Experts of a small language model.
Size: 14 layers, width 512, vocabulary 31200, 133M parameters.
Experts: 12 experts in each of 14 layers, 352 SwiGLU neurons an expert, 2 picks a token, a softmax router.
Below are experts of layer 7 (counted from 0) of a mixture-of-experts language model. Rows are named router (the router's row for the expert), down (a neuron's output weights, with its number) and show model dimensions 64-127. Each number is 200 + 30 x the weight over its row's rms, rounded and kept within 0 to 999.
Before each expert's rows: "comes before" lists some tokens at least twice as common just after its tokens as in all text; "raises" lists some tokens whose logits its average output raises strongly, later layers aside. This comes from a sample of Wikipedia text that the model never trained on. Tokens count by the router's weight.

# expert 7
comes before: " the", " of", " a", " to", " his", " by"
raises: " the", " a", " ", " an"
router,220,193,206,243,216,253,257,192,247,168,178,166,216,177,222,195,189,218,190,144,212,176,212,163,214,133,180,131,205,239,255,223,236,163,193,210,198,238,246,180,164,210,238,203,203,231,211,221,227,168,194,139,229,252,217,180,233,201,198,234,171,255,227,186
down0,233,201,206,241,240,202,230,243,194,158,178,250,230,171,177,148,161,167,223,194,191,155,192,222,220,201,187,206,179,198,194,196,153,198,205,185,201,188,219,183,176,218,197,203,187,187,199,188,124,303,207,202,207,215,250,145,196,192,156,194,238,233,194,225
down1,159,207,240,228,166,209,225,205,160,251,188,159,201,205,196,182,176,164,214,147,236,229,221,169,246,205,220,196,196,247,144,210,168,196,247,278,155,190,231,216,240,147,250,198,243,264,178,240,232,249,217,196,222,212,196,155,218,134,190,142,227,186,193,202
down2,218,196,202,168,204,279,189,241,244,175,174,214,180,169,166,142,226,214,200,186,151,208,222,179,192,176,206,245,211,201,166,187,253,227,230,182,237,180,183,175,234,203,189,190,168,212,166,246,226,182,239,201,210,179,198,137,188,166,264,213,193,207,186,180
down3,254,221,180,214,204,206,232,172,217,225,186,192,169,237,228,239,237,182,176,198,184,198,167,228,191,209,136,191,202,193,202,246,264,192,214,250,171,202,242,171,213,168,151,212,178,196,205,165,170,223,223,164,238,184,221,238,189,192,241,214,199,187,195,172
down4,173,153,174,221,229,167,206,244,211,186,215,210,181,200,90,155,152,232,185,244,185,249,218,180,186,195,139,233,200,201,182,200,202,206,174,172,215,184,200,154,174,190,155,218,160,210,246,209,219,169,215,209,194,240,253,215,194,203,188,264,189,157,245,235
down5,233,179,250,206,194,220,131,207,172,160,204,186,207,216,205,165,192,210,182,155,222,193,199,186,156,255,234,223,213,175,209,179,173,174,193,207,209,183,211,205,167,254,180,194,234,192,192,230,182,149,239,167,204,225,238,185,193,209,127,211,171,247,157,173
down6,170,188,175,240,197,195,222,196,187,195,208,154,212,192,234,230,167,175,206,226,192,229,193,215,238,186,200,165,169,249,224,178,185,224,213,230,206,211,149,173,173,220,192,199,173,198,209,197,198,173,201,272,169,168,185,246,158,222,218,182,231,210,227,215
down7,219,264,203,218,160,200,203,206,181,178,216,203,239,243,201,177,199,222,212,201,211,167,200,237,202,257,190,221,206,218,221,237,171,225,205,168,183,179,186,193,197,180,222,216,210,208,290,192,178,252,211,200,158,236,175,195,208,153,179,240,149,216,220,234
down8,226,213,210,193,190,211,169,196,207,200,242,239,241,217,182,207,231,209,246,188,234,194,190,230,224,272,139,159,208,178,230,174,252,219,233,171,213,226,180,281,207,204,227,225,210,237,215,193,213,233,230,172,211,215,205,183,271,167,177,199,187,150,243,140
down9,211,97,199,183,191,192,241,204,217,211,215,232,207,145,194,166,196,198,208,167,183,150,158,159,209,164,151,220,190,198,221,184,212,178,189,216,247,226,196,207,171,161,214,191,232,169,190,173,138,261,172,170,172,197,245,228,215,225,199,190,228,224,192,138
down10,177,211,200,181,164,201,206,231,202,268,180,173,219,209,282,204,170,183,240,146,256,215,249,229,204,222,219,197,166,151,232,236,197,199,238,210,240,207,215,200,189,167,187,185,255,226,241,249,198,195,225,253,209,232,205,225,230,184,167,214,226,251,232,210
down11,230,255,188,185,193,207,172,158,206,147,174,195,200,197,141,193,226,254,267,174,227,177,228,149,211,189,261,133,182,235,206,225,216,223,188,195,189,211,226,140,249,254,184,185,192,213,202,221,165,241,248,187,158,183,210,197,204,231,160,209,260,182,231,257
down12,211,188,272,199,222,186,245,196,156,217,226,193,221,216,178,174,160,186,204,179,200,225,244,199,195,241,199,225,173,248,225,273,161,211,194,153,196,186,247,219,173,284,279,206,152,237,192,189,189,148,195,173,146,215,155,199,188,191,195,181,214,229,164,245
down13,236,142,229,211,207,186,167,216,125,229,212,240,170,250,184,191,198,193,178,187,216,185,164,260,178,191,238,212,203,170,164,223,243,158,217,181,183,210,199,200,216,135,191,215,251,198,193,199,121,253,188,174,217,224,187,195,188,208,181,194,241,206,236,203
down14,192,216,191,249,200,229,166,144,217,220,287,225,242,201,185,199,205,217,174,198,215,172,222,251,214,223,214,205,180,202,163,211,159,161,211,222,178,220,210,166,242,224,171,209,223,212,198,180,217,207,223,176,193,214,187,203,243,210,192,164,198,194,195,172
down15,139,191,166,169,216,221,184,203,236,250,199,205,196,244,195,262,241,267,171,187,215,197,177,171,227,218,219,150,234,236,190,216,188,152,252,231,158,199,206,206,164,180,193,241,199,256,249,216,216,222,217,193,207,194,236,197,182,191,239,213,200,257,231,229

# expert 0
comes before: " ", " |\n", "0", "1", "2", " —"
raises: "\")", "===\n", "==", " is", "\"", "\"),"
router,242,162,225,252,252,242,275,196,173,170,231,259,229,171,187,210,202,227,182,127,183,246,215,210,222,160,208,204,179,220,187,165,282,187,179,142,180,182,262,187,213,229,203,256,189,213,247,237,179,175,164,144,250,207,186,208,187,153,164,223,193,172,213,171
down0,166,176,192,168,240,189,219,180,198,146,226,177,223,209,199,225,222,177,222,167,167,239,210,244,247,230,201,208,231,203,203,222,204,203,184,176,212,203,218,127,249,150,245,211,205,221,187,232,195,199,198,146,290,211,180,205,199,214,206,151,133,204,163,192
down1,228,202,198,228,194,222,199,188,202,170,188,189,227,236,190,220,203,256,180,177,208,174,222,226,184,215,230,234,226,167,130,212,161,190,173,225,221,207,153,144,186,209,186,213,208,176,207,210,195,187,217,198,184,196,158,235,210,245,240,173,190,235,177,167
down2,158,190,204,209,187,197,212,241,257,142,204,189,202,199,208,218,219,198,188,169,162,190,151,148,244,154,155,193,246,217,224,180,207,228,212,188,160,163,218,148,187,195,205,223,214,191,244,185,211,208,230,164,262,163,249,155,211,211,199,204,169,149,218,181
down3,194,159,226,207,212,207,193,158,179,224,194,145,258,202,269,150,191,174,181,228,195,207,216,223,196,182,188,195,191,211,220,219,185,269,212,157,192,166,217,217,208,225,173,169,189,170,167,183,230,221,181,154,155,147,159,174,204,245,183,191,227,171,137,225
down4,165,210,176,194,159,232,146,189,167,200,216,240,198,222,181,221,223,203,167,202,190,183,267,158,190,220,205,240,201,230,167,188,224,223,189,214,223,211,222,188,167,165,203,212,181,187,201,185,178,192,197,186,173,173,143,223,269,208,166,201,192,195,203,206
down5,206,231,161,251,168,223,215,163,220,175,231,199,237,162,209,193,181,192,208,185,226,225,207,208,197,190,167,153,210,178,246,221,229,212,204,254,171,190,214,210,196,240,213,211,221,203,150,200,180,204,208,191,182,195,210,206,187,248,229,211,221,190,170,201
down6,163,231,216,184,201,184,213,151,233,243,224,172,208,192,173,208,246,243,243,236,177,190,168,228,197,194,194,204,208,196,203,216,216,201,224,190,244,197,195,283,174,175,170,185,242,186,146,205,161,181,232,160,154,211,210,183,190,156,193,251,225,212,237,190
down7,187,178,202,192,187,249,208,173,236,192,227,204,214,207,232,212,215,243,170,213,178,194,219,219,182,191,216,204,230,203,124,200,194,191,188,179,198,161,210,177,245,196,252,234,188,206,158,225,202,177,199,214,199,199,189,238,186,166,176,178,210,196,186,211
down8,234,189,197,213,186,193,167,130,206,225,189,214,201,214,133,209,216,179,232,199,228,217,160,189,186,194,196,213,157,203,173,172,193,177,165,218,219,227,156,182,186,214,169,241,164,194,201,180,187,162,209,232,194,224,235,198,265,174,179,220,157,223,218,219
down9,202,226,180,214,174,186,205,178,197,212,214,187,179,217,235,163,193,231,209,186,179,242,204,188,223,188,190,233,205,163,151,186,195,226,208,222,204,218,181,196,167,176,166,225,206,223,210,204,223,199,249,247,193,150,180,221,260,156,198,247,205,215,195,211
down10,141,186,232,235,225,255,218,193,188,166,253,214,158,153,192,227,152,210,265,188,141,183,218,187,166,178,239,207,170,197,211,229,169,142,262,176,183,211,244,188,239,188,205,222,198,174,159,183,229,185,156,180,215,220,185,203,190,140,196,141,256,174,223,217
down11,203,197,198,196,244,229,205,203,234,192,202,236,211,173,225,186,275,203,229,170,189,141,188,154,208,226,229,195,181,225,209,153,252,232,217,182,247,219,178,218,237,223,177,201,227,209,175,200,177,202,225,173,137,186,239,164,183,193,172,188,211,215,196,214
down12,205,188,196,223,185,216,200,211,202,163,203,198,222,190,213,247,184,214,209,233,189,176,233,211,166,190,181,204,181,212,198,216,207,179,199,195,215,172,162,192,240,145,215,168,192,205,236,160,192,261,201,227,237,198,213,204,190,221,219,121,168,241,172,167
down13,175,186,172,187,227,230,166,109,234,249,250,180,193,215,210,167,176,201,186,198,218,227,208,159,175,216,218,188,203,179,201,166,198,235,220,212,206,217,220,195,193,183,171,186,215,159,151,249,223,162,226,199,271,223,233,213,185,230,213,227,272,252,197,192
down14,188,227,197,252,169,227,224,180,187,176,186,191,235,235,173,229,165,250,207,226,214,164,160,250,209,221,186,173,220,199,200,162,242,203,201,189,195,219,159,238,254,193,202,218,173,179,138,141,207,167,218,171,203,169,177,226,162,153,219,190,226,233,219,219
down15,171,191,182,190,183,191,213,212,253,180,233,199,191,184,157,210,171,210,151,196,157,198,217,193,224,202,155,195,250,235,220,196,216,281,199,190,189,193,210,172,209,196,232,228,136,179,222,174,206,213,147,204,209,199,193,221,143,151,206,172,195,224,185,157

# expert 8
comes before: " of", ",", " in", " and", ".", " to"
raises: " in", " for", " on", ",", " with"
router,232,160,205,248,234,257,207,186,211,185,216,257,196,159,220,238,143,222,197,127,232,243,178,154,225,181,189,181,226,229,205,180,187,168,162,149,126,220,235,201,159,226,246,226,226,230,212,167,200,142,194,138,154,216,225,238,216,181,114,225,179,230,201,168
down0,233,174,179,213,231,221,223,228,186,154,158,188,168,236,195,226,225,139,232,191,236,213,190,168,167,183,235,264,245,194,185,181,199,179,199,243,207,204,199,167,178,169,280,215,259,205,189,195,225,192,187,172,240,205,158,208,186,185,192,208,224,255,145,208
down1,209,241,199,209,230,189,220,169,199,155,175,213,178,208,239,165,125,143,198,179,177,194,194,145,189,209,247,211,200,201,190,189,218,190,222,219,171,192,192,167,255,198,252,188,198,196,235,232,240,209,226,162,190,201,237,162,179,217,271,175,210,195,171,203
down2,194,195,217,197,191,245,136,238,184,113,235,210,178,138,192,220,179,204,193,198,197,176,203,193,188,211,155,173,207,197,237,215,220,201,122,202,210,204,203,171,208,141,165,204,233,212,193,229,222,201,214,188,227,203,245,234,197,213,198,261,149,202,189,198
down3,214,181,186,204,211,140,210,187,244,260,244,150,170,181,238,234,235,145,236,165,192,207,147,255,154,183,167,170,181,180,194,256,215,206,234,222,183,190,224,178,163,220,177,146,184,184,183,176,195,185,178,240,179,267,247,155,170,160,216,190,194,174,203,126
down4,159,167,195,218,171,145,243,191,200,234,170,216,173,160,147,199,168,201,270,193,202,156,206,197,198,245,243,188,184,189,149,196,200,186,180,218,201,183,179,250,224,173,209,218,236,154,168,201,154,256,193,156,196,213,240,246,167,207,213,230,188,209,182,210
down5,194,192,251,154,216,208,215,241,226,225,150,145,171,185,188,177,227,192,231,183,167,190,218,231,165,220,199,198,193,177,171,177,249,226,199,147,214,151,166,178,177,172,220,196,226,185,252,166,183,195,181,197,187,191,243,212,179,242,231,216,249,168,167,184
down6,202,243,214,172,179,250,181,206,195,202,187,187,138,216,170,227,266,241,182,239,232,195,223,196,223,227,202,138,213,213,184,184,133,217,194,181,200,177,203,222,135,184,211,261,184,205,208,187,180,205,211,151,199,157,149,222,235,194,225,250,220,173,220,176
down7,171,220,159,205,166,257,215,220,226,206,185,158,175,241,204,139,144,168,241,163,249,181,192,216,167,271,186,212,209,196,288,251,227,202,204,183,164,227,175,226,154,244,196,189,218,231,215,183,246,238,193,200,202,220,168,188,195,159,169,213,186,168,218,175
down8,193,227,234,212,223,202,190,193,205,201,175,190,169,166,231,217,209,231,267,188,196,200,166,177,175,188,185,215,233,236,148,239,135,178,187,213,273,239,212,235,221,213,230,234,246,175,156,217,198,162,171,264,159,175,205,211,143,190,180,173,182,179,153,233
down9,149,185,190,237,213,187,166,155,215,238,214,209,253,145,247,145,180,197,204,244,235,173,204,190,193,219,213,196,268,218,238,191,222,203,213,180,192,231,177,173,193,228,174,168,214,199,193,229,192,159,152,189,134,200,225,213,151,151,179,239,196,207,189,206
down10,193,140,209,177,176,237,225,163,143,207,212,243,177,209,215,212,167,229,224,140,161,204,222,222,181,159,200,194,157,152,210,192,201,178,245,204,169,210,203,199,153,262,183,231,224,162,222,202,219,236,184,151,147,160,141,177,172,269,150,199,239,201,186,196
down11,213,147,204,170,137,207,208,264,153,177,265,124,243,251,254,182,185,193,183,142,162,223,195,205,184,222,218,248,229,207,244,201,250,209,160,183,210,248,184,191,205,208,227,183,208,221,174,195,250,213,145,216,233,170,178,195,183,158,254,201,236,181,151,173
down12,183,184,186,167,190,137,190,202,232,166,218,201,231,230,250,187,204,165,205,202,176,204,162,234,219,167,206,192,189,180,192,190,195,258,203,178,209,200,234,225,219,252,189,266,219,234,246,196,227,174,188,221,157,268,165,158,225,243,239,217,170,160,215,234
down13,180,254,173,195,216,193,197,226,195,235,210,248,219,220,247,183,190,192,174,219,174,193,237,174,158,232,285,196,149,165,154,166,184,182,188,207,216,229,163,179,149,166,174,218,179,208,155,200,222,151,198,176,191,216,156,185,196,217,194,226,246,214,196,185
down14,186,221,193,225,117,193,224,222,196,211,244,209,186,229,187,227,223,255,170,191,178,191,220,197,224,151,252,156,212,195,158,154,168,249,202,230,209,238,179,137,253,248,191,183,221,163,190,201,178,191,192,213,181,178,236,222,125,136,196,230,233,238,182,173
down15,236,182,231,177,186,196,187,233,148,206,188,212,166,202,174,220,167,235,211,182,189,191,139,192,171,176,216,211,188,233,210,223,218,263,188,199,243,237,199,195,229,200,179,165,234,215,166,143,172,235,155,180,178,176,262,164,235,179,206,211,193,258,183,173